{
  "activation": "swiglu",
  "moe_layers": [2, 3, 4, 5, 6, 7, 8, 9, 10, 11, 12],
  "attn_scale": 0.125,
  "tie_embeddings": false,
  "beta1": 0.95,
  "warmup_steps": 200,
  "batch_tokens": [65536, 131072, 262144],
  "train_tokens": 475300000,
  "steps": 3655,
  "dataset": "wikipedia_en"
}
Below are experts of layer 10 (counted from 0) of a mixture-of-experts language model. Rows are named router (the router's row for the expert), gate (a neuron's input weights, with its number), up (a neuron's input weights, with its number) and show model dimensions 0-95. Each number is 128 + 32 x the weight over its row's rms, rounded and kept within 0 to 255. Numbers have three digits each.
After each expert's rows: "comes after" lists some tokens at least twice as common just before its tokens as in all text. This comes from a sample of Wikipedia text that the model never trained on. Tokens count by the router's weight.

# expert 55
router:081100148132196105111173131103181149084113121107090150180147170153106109205166138111132082100191093154157112029097136144095095104114118136130162112127153064114088126134147111165128120139120087146108068095116159147126125093160147125172140128135092147129124123119133113142145084172132232127
gate0:095139178134104133107119175162114155145109142192105134161183134112129168159143201102155098102167163119053132116050143181091086089103158188117122140157141122165127186122089127104138155093155126137118169044067166164110127113098113147175147126113146124090116165116135110151105148095131141182
up0:187091078145142093106130083115075071105144138107164158132111085116152114074119160155116084164115083143129158113166058119184196137142129113210120095076058096171084099177134127131104128105135095128117134137146160115122140135130168129131137158150088181162180100130118155128170127171155140079
gate1:084168131113135197169125099109164090143105139159134178169118106162084114192144119173125114100094119120185079116124137126115053172120112192164100133102135173183150125185146125133133183114118123136088117120125147104131091184166128163139160083163189168135094108146159163105054145107144145097
up1:210096117137134146094078109127149157126141101121096069118120072101143171098129121208152085118178186139073173164151088158160182103121173115082106165161129137105138123112149164083134114133116179094157105128132123109172205075143148123163153146116073103105144155137072100112122106101128095146
gate2:137140125133143036169188158133144128166058151146158097112160148063117143143134194132120098179153125098046141123132112180143179131107152235147127078136098130145139145154105132149110154125123134165109174076105217143134151111114118105163155095116095140123105122092136153137152161132136124122
up2:089094113120130122106093168147141134142128110140133150169161111104144171142125181144164085116169142163081099105138037177119163084125172160122136107141071120130078184084100122150082137112124114125136167079068124117141099117132078143117190088146161184108100197136175144148130078146162187155
gate3:073124102096168088089110144122089208116136150101143129185127157102170117135129132153171147095129199153203127188115147137172107123139116177122080097104135125076099162118131085136097138166155159156120139053137149144102099095155127135105204139125092135158098161091132126149117165112165161202
up3:162093190119129130169189039150132141137160122119146138159094204110121097107106127164095128100117084062150115112100161105131121147149130091129148122150133160103097111151142180102088133112108168122114113108182081132120159119119125203203145146137106161117156106238078107158145132110143123146
gate4:122139135103172110104133100236100136144129108136098102145114181108057119166177113086124085197124076155152121125142087178149152112128139089129146129099087116132151114093078136140145157112096149096127097114144143216090109084127144125088164177119109126164174113155094169127053130079134122124
up4:122161099119140063101085170137110108115081111099109135157121082153144099069097144128115122131105170148136063147132156076168141083165162154118121124105126084148108116120185118146113150029149143124151214101148116148102114145113098183172131054174205134127088157098118121148146130138094097133
gate5:172136159155125098130119144137182144122150126150144112088103156103166157070150121087157160073145085081190129091113076118133142089073126164093076139137181223167155178138118094127150131168134125154133097134113127155104109102064125140097120112173107132162134123101193083123094139141094065177
up5:083121121107162087123134124147146122143150112198117111153167084110104110144123118129103129108094109141114151136132149127107101160230172049187161173124096105111141107100106143085087154140183196156088170075090171130133121214123154176141139170084160141103142171136144110155141158125146099109
gate6:138131114150119053105144077139118126084129079108128110106097131085145082139159139119110155130121134171122088103112175115097132125094122127094162123148139132136179071100141102078124092090124117174219116136150154216070122172116094132196194135136192167130147147108144117113160097184078123118
up6:092089139150119086144125136092138124085154078131140109139148102088145108104158099089145129131135111158134111087096179086082131129077125129162200092159147125169170088169190153113138081136164120126198187185124171186140125144103138148157119152150164172125139219145145129072156122158071120142
gate7:090143104128136149123099057121122083143157162070116164142163110134119094106116128149137157125123086098114179085065114156218112167116119178098163109109099063158121092132113157114153183202136139134158112111176129147152168113171141140162094164088147155112099096143156127097104098103152112216
up7:113152121119116120160114085167081108102139154132100160081102082133142101170116187123126125170109049192142099153096151163147142116092116132146127214138100094139145096135087069120143141140122059172086111194138118201136151158088149122128135140089130140157136072135161075160104111175174158125
comes after: " | ", " ", "| ", "1", "; ", "."

# expert 27
router:076143128144178108056145118129139117104077082157141139167180125093116170166124164091097020125209118172138112123052128128120121094164113160118132126103141074105095162096138141159126118137149128105146118045141150127090111084139116126136147142136126067120113145108165127118101138162168191156
gate0:086118124146149107146138142150112150104112114162076117133175119120132128090199166158141178149114165117150135155119098097117178112128174115150131040090133076099037131099217100091206117139104141151121129103129124141113115058113139141113146097142160151166115061169113129140156124144057131138
up0:109143121103155054127094136182105159105100105174116139152211159143125116138206152105128133145133107127125142159108091141062170168107124123095131115112103093133087122113142082107166138109100134144113088097141107151101141105060175142091193177133161138140110097241144129149150114108096133184
gate1:144128141107098134102156132139137092167143111148149146072111109140162149154128155159071149126118149156187178137098175114059109179137137146098055097108150118156155148107124155131119064132120058142099158118123110177176162155123082113113033104089088036153110122181113115104118144151151104123
up1:131086126141143086128130146107151123127145155055107107092078115087068149102159113134123146095107118113174130111144154181137111181146123136109169164215122154154117148145142093038173157123124164141154128169171131154151143114162090138102170141181147186088156091123169196107146173173101125168
gate2:062080126109156147101145168156190077164019128133146137154131075136127114128133151152137104117146113095096142111146152158145121081109121166151145120129087068075117144122141104121121142168165106104121149051072125191171136115156090161178109091164109098107166149155106100084137171120128163175
up2:111125124081122137131152112135130159121118080150134159137103114121107222119139177107162130118173107143107108125061122107129085087090171177131138100119106082160061123084123115125146067169177121149146149039139127176135149094165113162128115135090169149086157173190151112110135125149156155211
gate3:133157139107236161118151059110137077095086159131065110122120122132039181118126085122127123149173151130120113120112170091110102097188069124124132135091094125148094141104122107167149121133158156117124132116151118113166141065116130093082190129132167142128168201089089148102142138168120106150
up3:143107065163104126097112160121106115059110147162146181101182141124108146135125156036129100106166168137142101134150158146139100110038125152121122174192115171089179072149080111122066130095179101127087129140182121102158109140115128121184080165132153127137082127087138135111124095137123129090
gate4:136119115148149105100105162190081099061120131148158127161187105109162158134089148144056107097176133102119160097063032114107145146119130113177186106131126092107097132134118117157109156124203143111109121081084192147114159116132099134090112140092182126099098159103125130114132091140159163184
up4:112034141098072125159099146131137189126180131138177100127118173180168149090180056102174128122115129136130142153136175168147130136110135150063088127109143150134118142130107127170121142126082109119144100150097092142094142130066188121150125143140106202096183100180089091141078099099109152129
gate5:138127122163176210160191165120086120131112100118139136173044105112106101105090150136106139088114130078158153118168121134135168143096159057134098091095171099082138136069103104122118123118105156111147131065155132088136081111109107125035109171092109144148122086107077128093134128099101168125
up5:118105123127136123125227091068108115125131146120111196123116152130157143106113097132194095097075123132143035137121132153129151157132149203139127158046153132128108116161089173072076129152141092122107118150118155152148193135192163154111158146123135168112124085160104098125142176145166140116
gate6:122085154158122087119131101065139077196165093105141084126108133122097127161126124116109042179170107171114111130086117078130143067105113132155097194125160148196113140110151157120121145135140124108113101177130092114155184174173094142135119132153108096193152122065146123074133125133118055129
up6:119144125133171129119125142107167164119165202139084125131143122127142195105149114134060176052130088121162108140123129192121166115108060192125147177161098107158110141150121118139118128112094180145120123144172114111209106116122178165051134145114161178154135116108081145151156109071136165100
gate7:108085084132129094111105065104114082128109187140191137132155012126101153117133191178126142111150118131155121141081073057134110122165112143193142134141092102092128162189154118132125113158149117118114152137140145108166125135114072058103158113138127121115163141146141117147132158153171181185
up7:146146147138131110130102100156112162147142076149168138100096107129134166180151175168131099104096145220122104151120097062123120086118143106105129141143116134049115097113118151150178110154110105135147156186145154126154095164152101078102077089106127124167138131118196122138117147205191140217
comes after: " |", "\n", ")", " |  |", "0", "3"

# expert 23
router:121131102155171080126161117110157148076070124144154086130094098114119150158158143171139023140120116140146121147087142172130139095148107134087145135152169185085139184120108097117168155115170128104126112040122161146057143097121132096171192178144132083087122141147091159121112110149163180131
gate0:056115129107149126082131146164146155134107122136089153186095155104133113137109158169116048095099137102167108120139163109048085149138147115110135114183195200169153099139121071069197167157156120147143130128102126153181137124112104206128146127110155099123123086137099109147088101092140148108
up0:116144161117142098145117134118154107106084080109103117123109141098080123100087092124111102162101124159126085111097089112058116140186163140211070185152130154111072127119119131152186162130150096113111132158155066140161114146107109113171099153066157158121114119095065057096084149080116178145
gate1:155125164138166125089132127129177105144137123117172157143118104144177119114181125126106092162071078114131146139100033106152131135214112035127187153138122098097111107108152118061131176062168114092187106098085135138127113143138134104159123158107134160187108146085155116132152121091152143150
up1:124160125119144145129116089129148090190127099132142115097183103130135141098161120216095127192115142129165194148149083151150135130149092118078158188084150104078131058154131067072133123062174140082124103105093169115085101105093130092160132161106113145160085107132132139163166098101106147095
gate2:121137116105146093151085166121093136146130127134173128102119152123160102162148134181135124169122124145171142088075091118202148118157187175135115119150163138179129183109148105114118137122116084183114187098118144122136073059080151184147142138180108086132179101186130127152212137147108087180
up2:126111167101182067208123150121150103144171185135166124139104165129174089137148135079130068188165156128097143147101152095134174050132130114127075119120101174137087144123107101137147142109122147144138089076156124129100112093106160133154181150049156161154170139177122086144176095140095112134
gate3:153155113098234114118131137166132163172088133104185118169098132127104095141111120083171139116154088090164116165115131150141164114089097122121185133134144143138147147081126142126105187148143149135158125076127118116124147074121108091194153159117094117152144100178098113169187099132186143230
up3:138162161113086077108172141095145038169130151107120122101112150192120135164129134147107149149153145158107128127187160130115122116122128062203122163145141151032108149142144134202211118129122180123145135102126121165152169121128126106134089073111178127105140114154069113114172117091114120161
gate4:095099119176153104124097117111190116070108140117145159139068062166157166143168085194172100133139148115119168130145109137178071119053138118095158138147125132147188166118114111109134098105137148138146112102119170132129120160068050158163117122110121159090111057104148111129145145185168184133
up4:107053109187149181171083182150179080119130121164157156155061100119117173121125131188130053117133135146096124128088129129176103131123137139083144137136160142133119099130116097124177124131093136217178119162139143129104108158124050174130124118122092116127102078098139124101134115118210154105
gate5:155096151184126122182109155202074110123029104121103108117096091134212086093120152153106072127094161108166188108138105093143092084150104133105141153104125123170165123122112137134122152123143153056096108160157149149083158077077116112118109142157101062114128125166116118181140123109133115135
up5:105143103174141121066160120117146106131121142132133112125118149115091069155172116110146140133131154074193116150129117128160042159090125181106198109109149108068164102140110200067145095124054119134142135099163104142148163138142174162098159105141092164104184121165117104132176141204119126109
gate6:131173096167153108108133135132127172167139138112215190152116113040089148161162131169152100088154170136139132123107133080155122099127133124130093044159133145143158147120113104176202082146181099155132076135111134175191125146161124101109112120168137080140146100096123183151101137112176112145
up6:118141109103129178121082120124157073071091089187143179131180078127126119122128130120135127124119130172094176135100180135153157204144131103076129146069095138136106151142180114191157110076145084116125132172134143102140145096114177168129157053165074126160142151164189172131118120151078116134
gate7:124157095097128130118106134098105154127054112114107100110120117145216151141128164147123139170076157136125161119132119152142143072117120118087144107153123119088167166179169140145165146138070099093116208140037156116126140192102139132099165140179122075134145132114093154124083147059067170135
up7:156123145162179149073155110085133090146113143076156159104045075139072122134147155095138137125119121047182106124140109183154090112092082122073143186146177127115119156129167142091108147096098130108114147103077146168139101183120112142129123144150171121138100198075175179130122106124116126090
comes after: "\n", "\n\n", ")", " =", "==", " =="

# expert 29
router:112126079164150148167173135088126150168105096145195113173148128112120132148179131084112044118123098181135121128081106094117142074141158162134185155080140104108131129117111092163201097122096106107142108110120137126078132060134102109165106185146132082120082125119111137122128112179100221155
gate0:127145156078115118153102163132166026135120091064094174102131108151175174112182150160114234125182131110135121114119131111100132124119110132134104126145121132147125140123131163177120104181137123135103158143170124117179169121125169114103146049133142135143176112128135129113136115013135091116
up0:108143108168110098073127118120113128119143141110110106134129149179143127121134086194084121103136090123159132106120195200118093189170073137107154145189111090145170117185168155138134140143113113065123149157176154155104130101105192138151141078163152171100172114195173176131090155094110152090
gate1:095183144178161129116109148136083099097077148147118080168141122151138109123111095103137098151120102140143107092108144114209181131158137095181132136063149161195135120145172161176171139102164191070126154156105104151101137056177130170174112149107108101075111135095111137122181101108158158131
up1:108183107104121109193052093113091080157134148161121086157165203143093169144144124161136128136134157146119115122115125148113190122149140159138057063112107150114131202133114097144148157056171181124098092129120104103169151095177105088178128146093106105132101162153104147098111114117145183141
gate2:129180110116180120111170026098154138151136131131064103166167122125092120083133103139149088129115060140168135150161158122147100132151116160127121100038160152153050148136131130146158127056116133142058116169141131143067119081146129158122144145115109171123146148152177102116090165088121148147
up2:174076109170138137055083156180147175147159113104111097139145178139143155140075090157127147109114090151127138117107112094072120118166111161152135124126167130133091153092123140130090181138139104140142171166160146153175164108119157143100024185118181162158126145138148120132056133127112206144
gate3:130124140156159126130159110104131097128081160100181152089134113073111124124141118108117109126161083181131132098116149123123112119156121193124142060199146188142102110094143145192195054187086075136129068144132115114114092127130088135172114169115092106120070095084092122147137073089169149131
up3:120120137145137147141151066112127123115054169081170134166133133130087082129074128081162075118133144137110104117115148145138147029120100147078163074156143131133105095124134141171180045144101092126144096125110111130101074137147097159141107206083117140057123124097123119164103113148156160079
gate4:085125125139137145195192191128139143177131130166156164120135131177173166121182096145130165149102146150122175153126096097175149072130158138192142142118141130181114121114094092229165089167112148141130121106138121131157097129161073213122155093144163134140089110114125115122197156120117153139
up4:168137139064093117079069097142114154105180176084090095088111152073074137141048162143131097112153111092128155131122141160115114162132081146079100089142109115095163131156148157045093183079158119109087137148122123089102138153102159059117119148099124099131137122133112142124073122174170089119
gate5:109176084119129127137152125097111205091094199119151095169139129105147060126130108144112094140195133075105086111124153105140119096138096102130103124124211092119095103169175165199171076080096108099161117128135116123114062108156104148175138132158148089076106107120120098160140109174097151127
up5:124148098108191118169142135122116139139134083146094134130155145119087177148139149095153105158106102147108094149086133112118136090122133176203081135089074078166134118093144168054146208145169146135107156087146133085134140144170150161126185096122102175107185153165131118088162160129041147121
gate6:140129163132150120114181133063104123157071089107111109190105151110135108164156085118089071114122121140091132145075141178118119126172124079124158107059139080145148125128107174185141136160118149089137150133110144045074143185176147125152152147117182142123111183112120117162076126175068147093
up6:104134113127131156146082129146127095119105174089117153143148160202089167137122116150109134143116117104125158109197118106052090143076082148102172197144109137165117128103146156125117215064190112148133098125088118179196130086072155092107132132123068141108147095127135129090145153090161104123
gate7:096164107125181116135097101149086166185126081079105080136143129090068147114135174088129053136122032105133125159126096158092183124139111209207140149153072136140143098117136080109116146130119142121149073131135140165124127133138156105157154123134127109154175106170120117105106114206112145119
up7:137152132194113118136091119086097079145139046099154117159149093162139136136145135127126078119137143158104084137103109128105234124084154135156149124109070107144077127119152075151160101134117094134170107130067157139123135146154200072080151091140103123129106100107178107181141113192080131102
comes after: ".", " |", " |  |", ")", "==", " |  |  |"

# expert 47
router:134097071148172079103127102107122163111084063094131111154142160093120122131172145088135049098207113107146113139116133120078096112158147169103111124136138096096136173127106088112104089102175117130117122089131156103039124107128169150194149164115112064120101144102149124105176098182095169160
gate0:071137064162131118167137070161159141087135108084078138143159144087114142096147120152170090155124106076119089139145081149115066092137076069166165140106105083132073191115146112100155192088119125102133153136128107154137070120109145134151113153110198071169107142149125098106096139172143106091
up0:090171155109141124145124114155187145124134169196188141117157138075119114127093151104135146084132145068160084116131122088126168079119151090038146108148166115099104123172063054144109130124221117135143096141099138127078135116121138170126173152133130156093123114140177081081088127145118118099
gate1:113146112192157123189116102100191170150093155107075151093092247160153097117112124152124097110124137141086080159124145190092096120139179146095146130115167147130140125112133155179115108097134144089134215078117139089121133108074120114158124159098155089101074138137123136172103134106145140144
up1:117115148101088146117127202138028071104123145086121091104144087122097143172113091134117082123118074138121186122138151080113171158163112061209163158198135108099127128180123145151131107156162105134137101148150125140124154139140130153128133155123084148140122128136105143072105213129117150188
gate2:094160103159169112120100105092178132064138068116140125112094149107157122143143116047126139148166162145144090089171146151138130045165144139229118081115105143137158175117120098137084082144181122167128123135075130108126069079084113179135128128136091102101139092114165100109150098112103140159
up2:142093163126127111149159156098096168123156126138142107144185169070142151102119096186124128096168198115103049123133153130096163165078095131127156146149176105144140136156162108158167130155140106146114117128200092164170103159148154153155100110079148070132058151138131074131104181075193121126
gate3:152177088152130061136125100076151125151123056135102068116164122170136082127141123125149054110097209145155129134166161159157142166147134109106108149153151127058156142144152093106138127102172077125131180089072093102126153140064137122147173165129097091102149187073112095091128144121129117114
up3:135157138155124095104157143128182133166075100118164227114151118147136138132107142092078116095099150120120079139151103080128138214091112087135119156122138148126140103075176191179174214166108129156146132208137122115142151140151158092091088153131171124132123114120136098121164110122101163082
gate4:125093170089148124092131129144165153132091074208145144152146112139036112125166130152117111142108204155117137140113110110176174066155103125115139093099112064083100180081123121098177144106165098131102150124072107146115156196127068126128098126124123119114064165117097101133081103132146156158
up4:128120116094131121125096189085045075171137138180162098129120100118165103147123133145112086141201086197116152120045135112111072147145189158140150110111137088080120181108132161148141084153137120113131181082114147152167132099103169096133130108165108157132147123114166126114145162049149151104
gate5:093120136115133057102154112073108136116093121129137176129060111130191090182115050170155118135093147095116130117157128127162105120118124157103109143148100120141183145144093056104108089119106184098150075094166144111174050154117108200148154127129133126176144097106106089103152089177100118142
up5:104152094219145108116137123143119076155111110130131098142068057063239097129144123193144099150095105093129127130138074129089098121089134139080126128109123145121099102164125120101113099141106105092134145092093124082139121108057104176127074162150106087089123104135126132149128103141103132061
gate6:119163112088131112117141093170148095076191115172142125115073169156142144111125225111103156121124169106156099146136129089145134140123147125178072078124123157104167180125089071079124146113128167100071056087079154147056148141128150122143142135123138093143141165140145142078177119167081103124
up6:121107100127122146148137140085127087148140175089143155110131149100065133113113126170140126176028098161121123140143100179132180135142065113114139164168133108137136035121146144133180108079134099077108149165161122098128127224100058122127112113102081141112148123073095150166120119113167107138
gate7:168111082106150112163144072184165131083128129118084115147062096112152097106120157155156143162140145122105047133117123134111050111143143146114170145101097159141146092128182072108100155088093108151119126099133164104128115123167145206155130058143126086170089186119112148184122156185136150101
up7:115142131153154113102116137157148088101088091105104108128122108117196112138170145147093150191149153156096111118163091053131098088185133097172134148121152187119089087115141072113168214028135092108161142126103127131120086089108138138140146134130129108160141128151134109138075130118053139067
comes after: " |", ".", "==", ")", " |  |", "2"

# expert 45
router:107098123175212084142147134134193143098084124056150166165093139133163085233119128107103096124139123164132111081075133121077068110127140100124144127144174104105098115118134105160145113137085079119116095082113178124124130130125175142167139133112138129087117090140176119126130114178101208120
gate0:125104093151138148109108134116157144161153129099124167161109128137095138071148055108116094089157156149097064168110132152128093153180160150170125100104144088154089094096157184104106078182126142099174030128111082147200162099104058144094113121098160109104133157146121124122142131137125173079
up0:121147084179138132093081117106192118132209131104186152148178152129161128147094146130120156126122101171162164139104108146107123130135166101118158132143101112152131147138084125122126124087121148114159111098144128153172127101118159207117031174103085047143114159091132133085134157106047070112
gate1:153183119140083135145104160110175162111116139116153162140150143143142102151166185138060125154095169147056099110114099151120041155121110100067173166147164109139176124145097142112196109072107145102170145103084127164120175165111110132165130154090100105123133100145129118150130090179168107203
up1:158145101161164172169115117147163109070151128132187153202145221117120126126126151115101160129188156139150129060124122134093160081168142140149166112138097154179094152111136148109135171068115100112119153171126117113125160137122076086134174139140137090100101098142188186125089165127093062117
gate2:100111138159114138100174154150106129145073162063058110126080088136141123203106150135090115175103108114155184084123112084086127136179120150078194134170179131093107134107117127149152098131119115153179071094138138081180133085165106094113166174123189140147087113169130084144138154141133116130
up2:228100136101102069208120155161171103124090115196139159078092126144110123153138142106061115100107164187131081117079175113118162133106161124104093131118128128144188131104081105027121118121086131129095175150084109173128128108153102104146131110133128173111129142168153129138119111119126121139
gate3:115174139122159063107107099126082097104105172145127101136123145132122095180096138112174133067129091171127049134084111106137104111135109121128095155131160174083136119152127083138150117152234109179032154102138138133126084161117173088123193112151140114167138117117138078137168124157093138114
up3:107100108075109158123173122153096197167157098132101086136110153100109129138108162128085126132107176091096134141133092072110145125139139143091119131119144140121159117131027107054145139039102119090138167093149135136153131138159116179162149102148166181186173103092092133096066122116173088132
gate4:131127096116082102149135180164124104108060121127129115063022164138178153086106166104120123134077115166118082111116093061131130141098090114101072171133171118117156131131137138178101132103115123178132097148158105095068087111107139100124176131137090156151113040117102136106171092139129105125
up4:080123155132171134095089126155113174154124086137122163152162113124192147139178134152118090149049170135133134150108107092164143163187122126154113135128154082038145125123140091155088082094150082148081115170143134074164052137151139113132145163127197174112097119089135190120141147097097117138
gate5:123098087180132184105097127110096162104135111120124129123147133122149116130088119146136125148080173129096207160121113148161090106086147115106067184087113128045157135110041152149111137134122073107140118055196151093117040133120101130162128149140186122142145107136183162116152110123141103134
up5:091149141112104080095112130109145147132128128159092170083212109117090174185116173168121121115205108116169073137131145104095074143145055125087126094130115143130165164159142102116153101114123210091192136153120138158121082115178129136127074107130151131134112191098074112105115142116118084102
gate6:125082146093165167133187151125205147168128113085107115081126093150088116154148135124064149183144098102152059088158117114099129101168164147140068131175173137133120159117111170074109164127104104114120124117132126182173090201171143144207085124115134146119111090119083090144139123093135114149
up6:092073101122141099099135129073111049138144154091138135159149084150176127124149138149168101076149146139153150176118116107135173139091169163081075121143173150123133121150225173087090108129127153103192153079059133093108108149136140128143130085118142080114148075125117133112131105042133122141
gate7:118101201150140110123157140132147086086083139098120145078130117150129126150120144115133157162173129086100038115152113079176107138134161147154056105153059153121131112133188180115138091167115089117063135072117060162136140159108146122111126123140139174121115134084123128137151087099118212081
up7:109133143104172139130090137132132065121109128127149144153104109123104119179118098141124120084082146081131068090128151121175101096175164093150116151143119107137092116115094142124176105118155139143109127050050096125109104158025092137129165094155106116103118160087175144150135092169096173035
comes after: " | ", ".", "0", ",", "1", "; "

# expert 42
router:109094133125168102134177135166159162094087110127109105118120159135111124181149160113123077127196094148161158070097177132082120111103122126120137116135216077124119107130145095164075099132131094136075049105144152145082177089146170102160173135118097109106126094154151117120145100175132219120
gate0:127119133125140132142159135182112058117102222112153169104106059138145114134122108130095076096138106097113150106134120091096112141154143130109123100138193093090128097123175117090135223125104130092177160092091123111102161139121161120109127162085160091145146052162153150185065124081121152144
up0:117158193091139128115153120111131135140118088086155174085121169138106177099134108153132100122127132107165055091097102091178224101152100140085170117102118090148075089077134125121132232063115166075103116129113128146087124107124152110149155161114128135139135137109082159155084145131177146126
gate1:137133148152092136119109127098110145144130097132122108090067077118115148168150153143117101138168159153080159151096233062137125096060161105170164206130122185130170132114157093150123092157146105083109129111117162133108078125119178147098175187128137144120170092125106097122119154106198095105
up1:103075108117115161127151098105111127092107178128117198089081127168129130153116161112123126117167091126047119168038127088113136173115190140148126089119156139134107123126125072160114152119123093119074109092108116133135052132113157095069149154101153132121150075204098089164082118119167121097
gate2:103120108113111122127067086113180133129077093170125060185208045148029104154133091157106073146164139126116127144153117081134089131131107150135121134116113150128147104094196142091136127105151065108127118140146124145132122152152132151088162174128138153075158110058120099105109125110162088122
up2:208169135141103149107124087134159145187131118169174129133114162140112143132134168157106146157181111087142108160130166111078079107153088151057069152118120145082101087105188163173101131072122099117136061133119165087146126089149146118155154102158111150123095163123126124174128159039123163103
gate3:108090147100156123102165129083141087122134156128173135128110110106153149159149171153191063072141115085135157092143122100150132119038120144102135125101124176134187121124194131087153094074137144155143100175110178133068133112057115151091115142142077132085122079183162111156090102134132080110
up3:076109153128156162135145151070204112096195098139098142206186104139133124150134110163164102087164088125118118055160086077127088150071098204113145147096126108119094133159170112083130100176141125085118125127139123094132142138143138150097113146104084145128145127183140130118189146135094068149
gate4:134073164095122107097194130112157176151202123118114124128164151102157134171159130107193106115108071153168140080144098155109106088133079110137159154152145160167137181096097098118142093217084108144090083128140115169158112118109118081092159153077079193149147118105128133124095106160147133167
up4:094187079135125073124149126161122085111144131185159219171085084166099152128132110122162117127123187079084122107143164113103135143180107179142159139075139107158124132143053108147138151065169071123150165179133140075127125114121122083126130114170105108063109138134182129147158120125158099125
gate5:138124160144130069114095126191123123121148147153134111113072145093107117112095125178103105167115134119118077128120115135152122123174165114077078097136125052071177144088074110162120161123089117123080112125127113194116149165142101081139152153132054166142129170149146192164108052143124191161
up5:168082157142112196131156119156132115096109204127135141160074113143090036120114073149111076147118102106129118066086110165120144175138125111154061088135096162106142126132126090180135144097133112139112109127106117197121100158177167107138152100118128088089086164195150121133148106158086135077
gate6:151071089109115119078122133167078086149166125168137153118158095132123147155148170090133097127082158139116157118122132136165041108157140104133093133145115160121129133143040078129109176095130100129085120098100097148130098127167153113129142152130062144162119158046193128077128188179077149147
up6:143117151146121102141122117152139123162168123114123077120132188112108164128149185166174103128173105138131081132182159115150139112192109135106188080156089169116176118145113198109171143157108137138160201171123137134178145055165118103105139157144131056182138160104116188153149132071119157106
gate7:170120158125128153201140085102177143104145098113121084130123167141138077131119123188068155131191143114160149099117097108097070150126154152083114114111165120137216158132093092066148099104133133148170142100178146168085129169131138163181135140185107088120117101081163174130143115169175106150
up7:106180138120136128147087134105117148094145090148114032089079120160132121139131116142084135180156061120152206164168073184168121125120128086104093149136091069126181094157129122118079104128084157164090145095163159112145115162159130122142155163164080121077132156190125144152122100103168141127
comes after: " | ", "1", " ", "2", ", ", " ("

# expert 6
router:105144145153219129100159074078166120097034133099141077164120085111119126148181099101108062125116098141141116092086129160129157119101141136109130137124139082110124174156154156153113100104108096086144161097134145169121149094134122120139117199147084084082125145111178136102116080179118201099
gate0:150174119187174140142101219134189127102060172109157106154085154088110131109128108168166167117124137132158127145121146172126152128133119093150142116118127108129132167186137078142131158124104128157140160096065107144142149140059182105113188135168125123119164164136080153181189106112088196128
up0:101097154139105138146146166126125095082134074134098098201134117128091125119137128096152144134173115165085145113123172144092148158184197130108181125184129121071074091083169148128116104132135137162157136134152100146184143150044150114124143085167145068117092167146141156074141131047090118125
gate1:103113126126127171170077117092162105101163163127091105141154164155123163073153114090099126147121131088135189091075104209129168090169174127111115068135120139143126171153135102140138125097172185159095169200186148111101141088122128168114100152157120168068152146135120071075152098143096138140
up1:154174157156110130170159109102148154118141127124164082132107095137100121158111158106152111157149102162064115136098131131119116142112134087130107100113146077091109153130129116125135056126153116082097095137139132094139214114158132140242127088080135075157104173150176124165126156229181127128
gate2:154117146084108134125076107145095140104103115098128133172230094136130105126130119086140100196129123152061156175079137100145094083160116147095108128078120111103048128178193106135161122119119141070162131139162138087103156113151170096136149084211118143125129140130148117165144122119060139148
up2:160081155043079076074146111097088141069145128117111152107122081134125121113129149065096132132145045128103077144088152132147110095086127126100171115078130155157094147115114126126117118124135089140148185161228119129171115100085120134156132107158157187160173147117151103147132073148140139109
gate3:095164162147192138082082088121147102125145186143150136095175161094141126107134124097142127166124087157125139178134130146116129140130119130118135094137116074138163177144099077084060122104135129167093110115141134158126159150159059112165193126093042064067180161091170113162091135149143152113
up3:165177094134140138150116167181110121141109151202117143123078134140094103112138107157042154141203121158143093107150134117176118143165105130179106117124075222107091087119171131148172181105158144142137154147132132124118071121061155131097129132130198164168106123165131144188148118105131142128
gate4:235126142174150118118124101083121128164192202117112141142119106147105121165138187130166109107163186125083065099117154144114062044115104117122134155127132083109167147103120130123140104108099135183166099129171143193139125120115099164144175136151140067165128114094177125109107103115129127121
up4:173112141212123141139079086127104130178145125175131068199159160118092147174175159148190135143132081089130145142133172173173064119157146101142112142135129053124129110147136152159077099143085136160102087098110138141116122104092101083121196140097156093108167175112141156108097132112123165126
gate5:113148148121180152138119115091097133112081110102132150134084143075119124147175181094078136054119131086166047118139121139173117148124189159138190158122119138109144154179152104139078127107135167155154114156130118112133182150105149163136115109098128082166125173122121024120134133153129208087
up5:066078163210089092150141145121138150176185132113075117180124125108157120091146112153146108164167130118112121202088110051127128133101125127121132112093116138089097177092113154147139142050122130123086145150136117162192173114127124196117120183158091125118155091137154182138136156108179116114
gate6:113190171108107161118118103112108136094050118115102134159111109138076185161155157134168110132127109138089100154131089124051164087135201121116164126130102107100109110118166123112126102097145083137155164163222113146128109120141191170108171131133100071098201126133114108107086127119127095187
up6:154089094138134119161084201156160119103141141062167109078083123137164075082118137106116155131117168122115056101132139119170136132110112122146091103104128162145148202133095127115123174111117206160086130105158120088133112124108170120111041031093146165152127144148108124086145128119106145160
gate7:172135142154138095156168190178076165126146095164123154105112053141131151136129104132105087122149174135084101073117111134155147144117134112125072107215140099101131091065154146132091084121119118174126177137068120186158138119139128097168094114148178155103090153153112169099136134144174102201
up7:094158202133121086156074129175154127093109131150133133130082140140134119127153080109138107148073177179098100098086123098108146116143128183113109104122094142159124148131134121101095137109143046122163138079099110158150170107095091104136156086136103139083143090115149090107097121084051015119
comes after: "1", "0", "2", "3", "6", "4"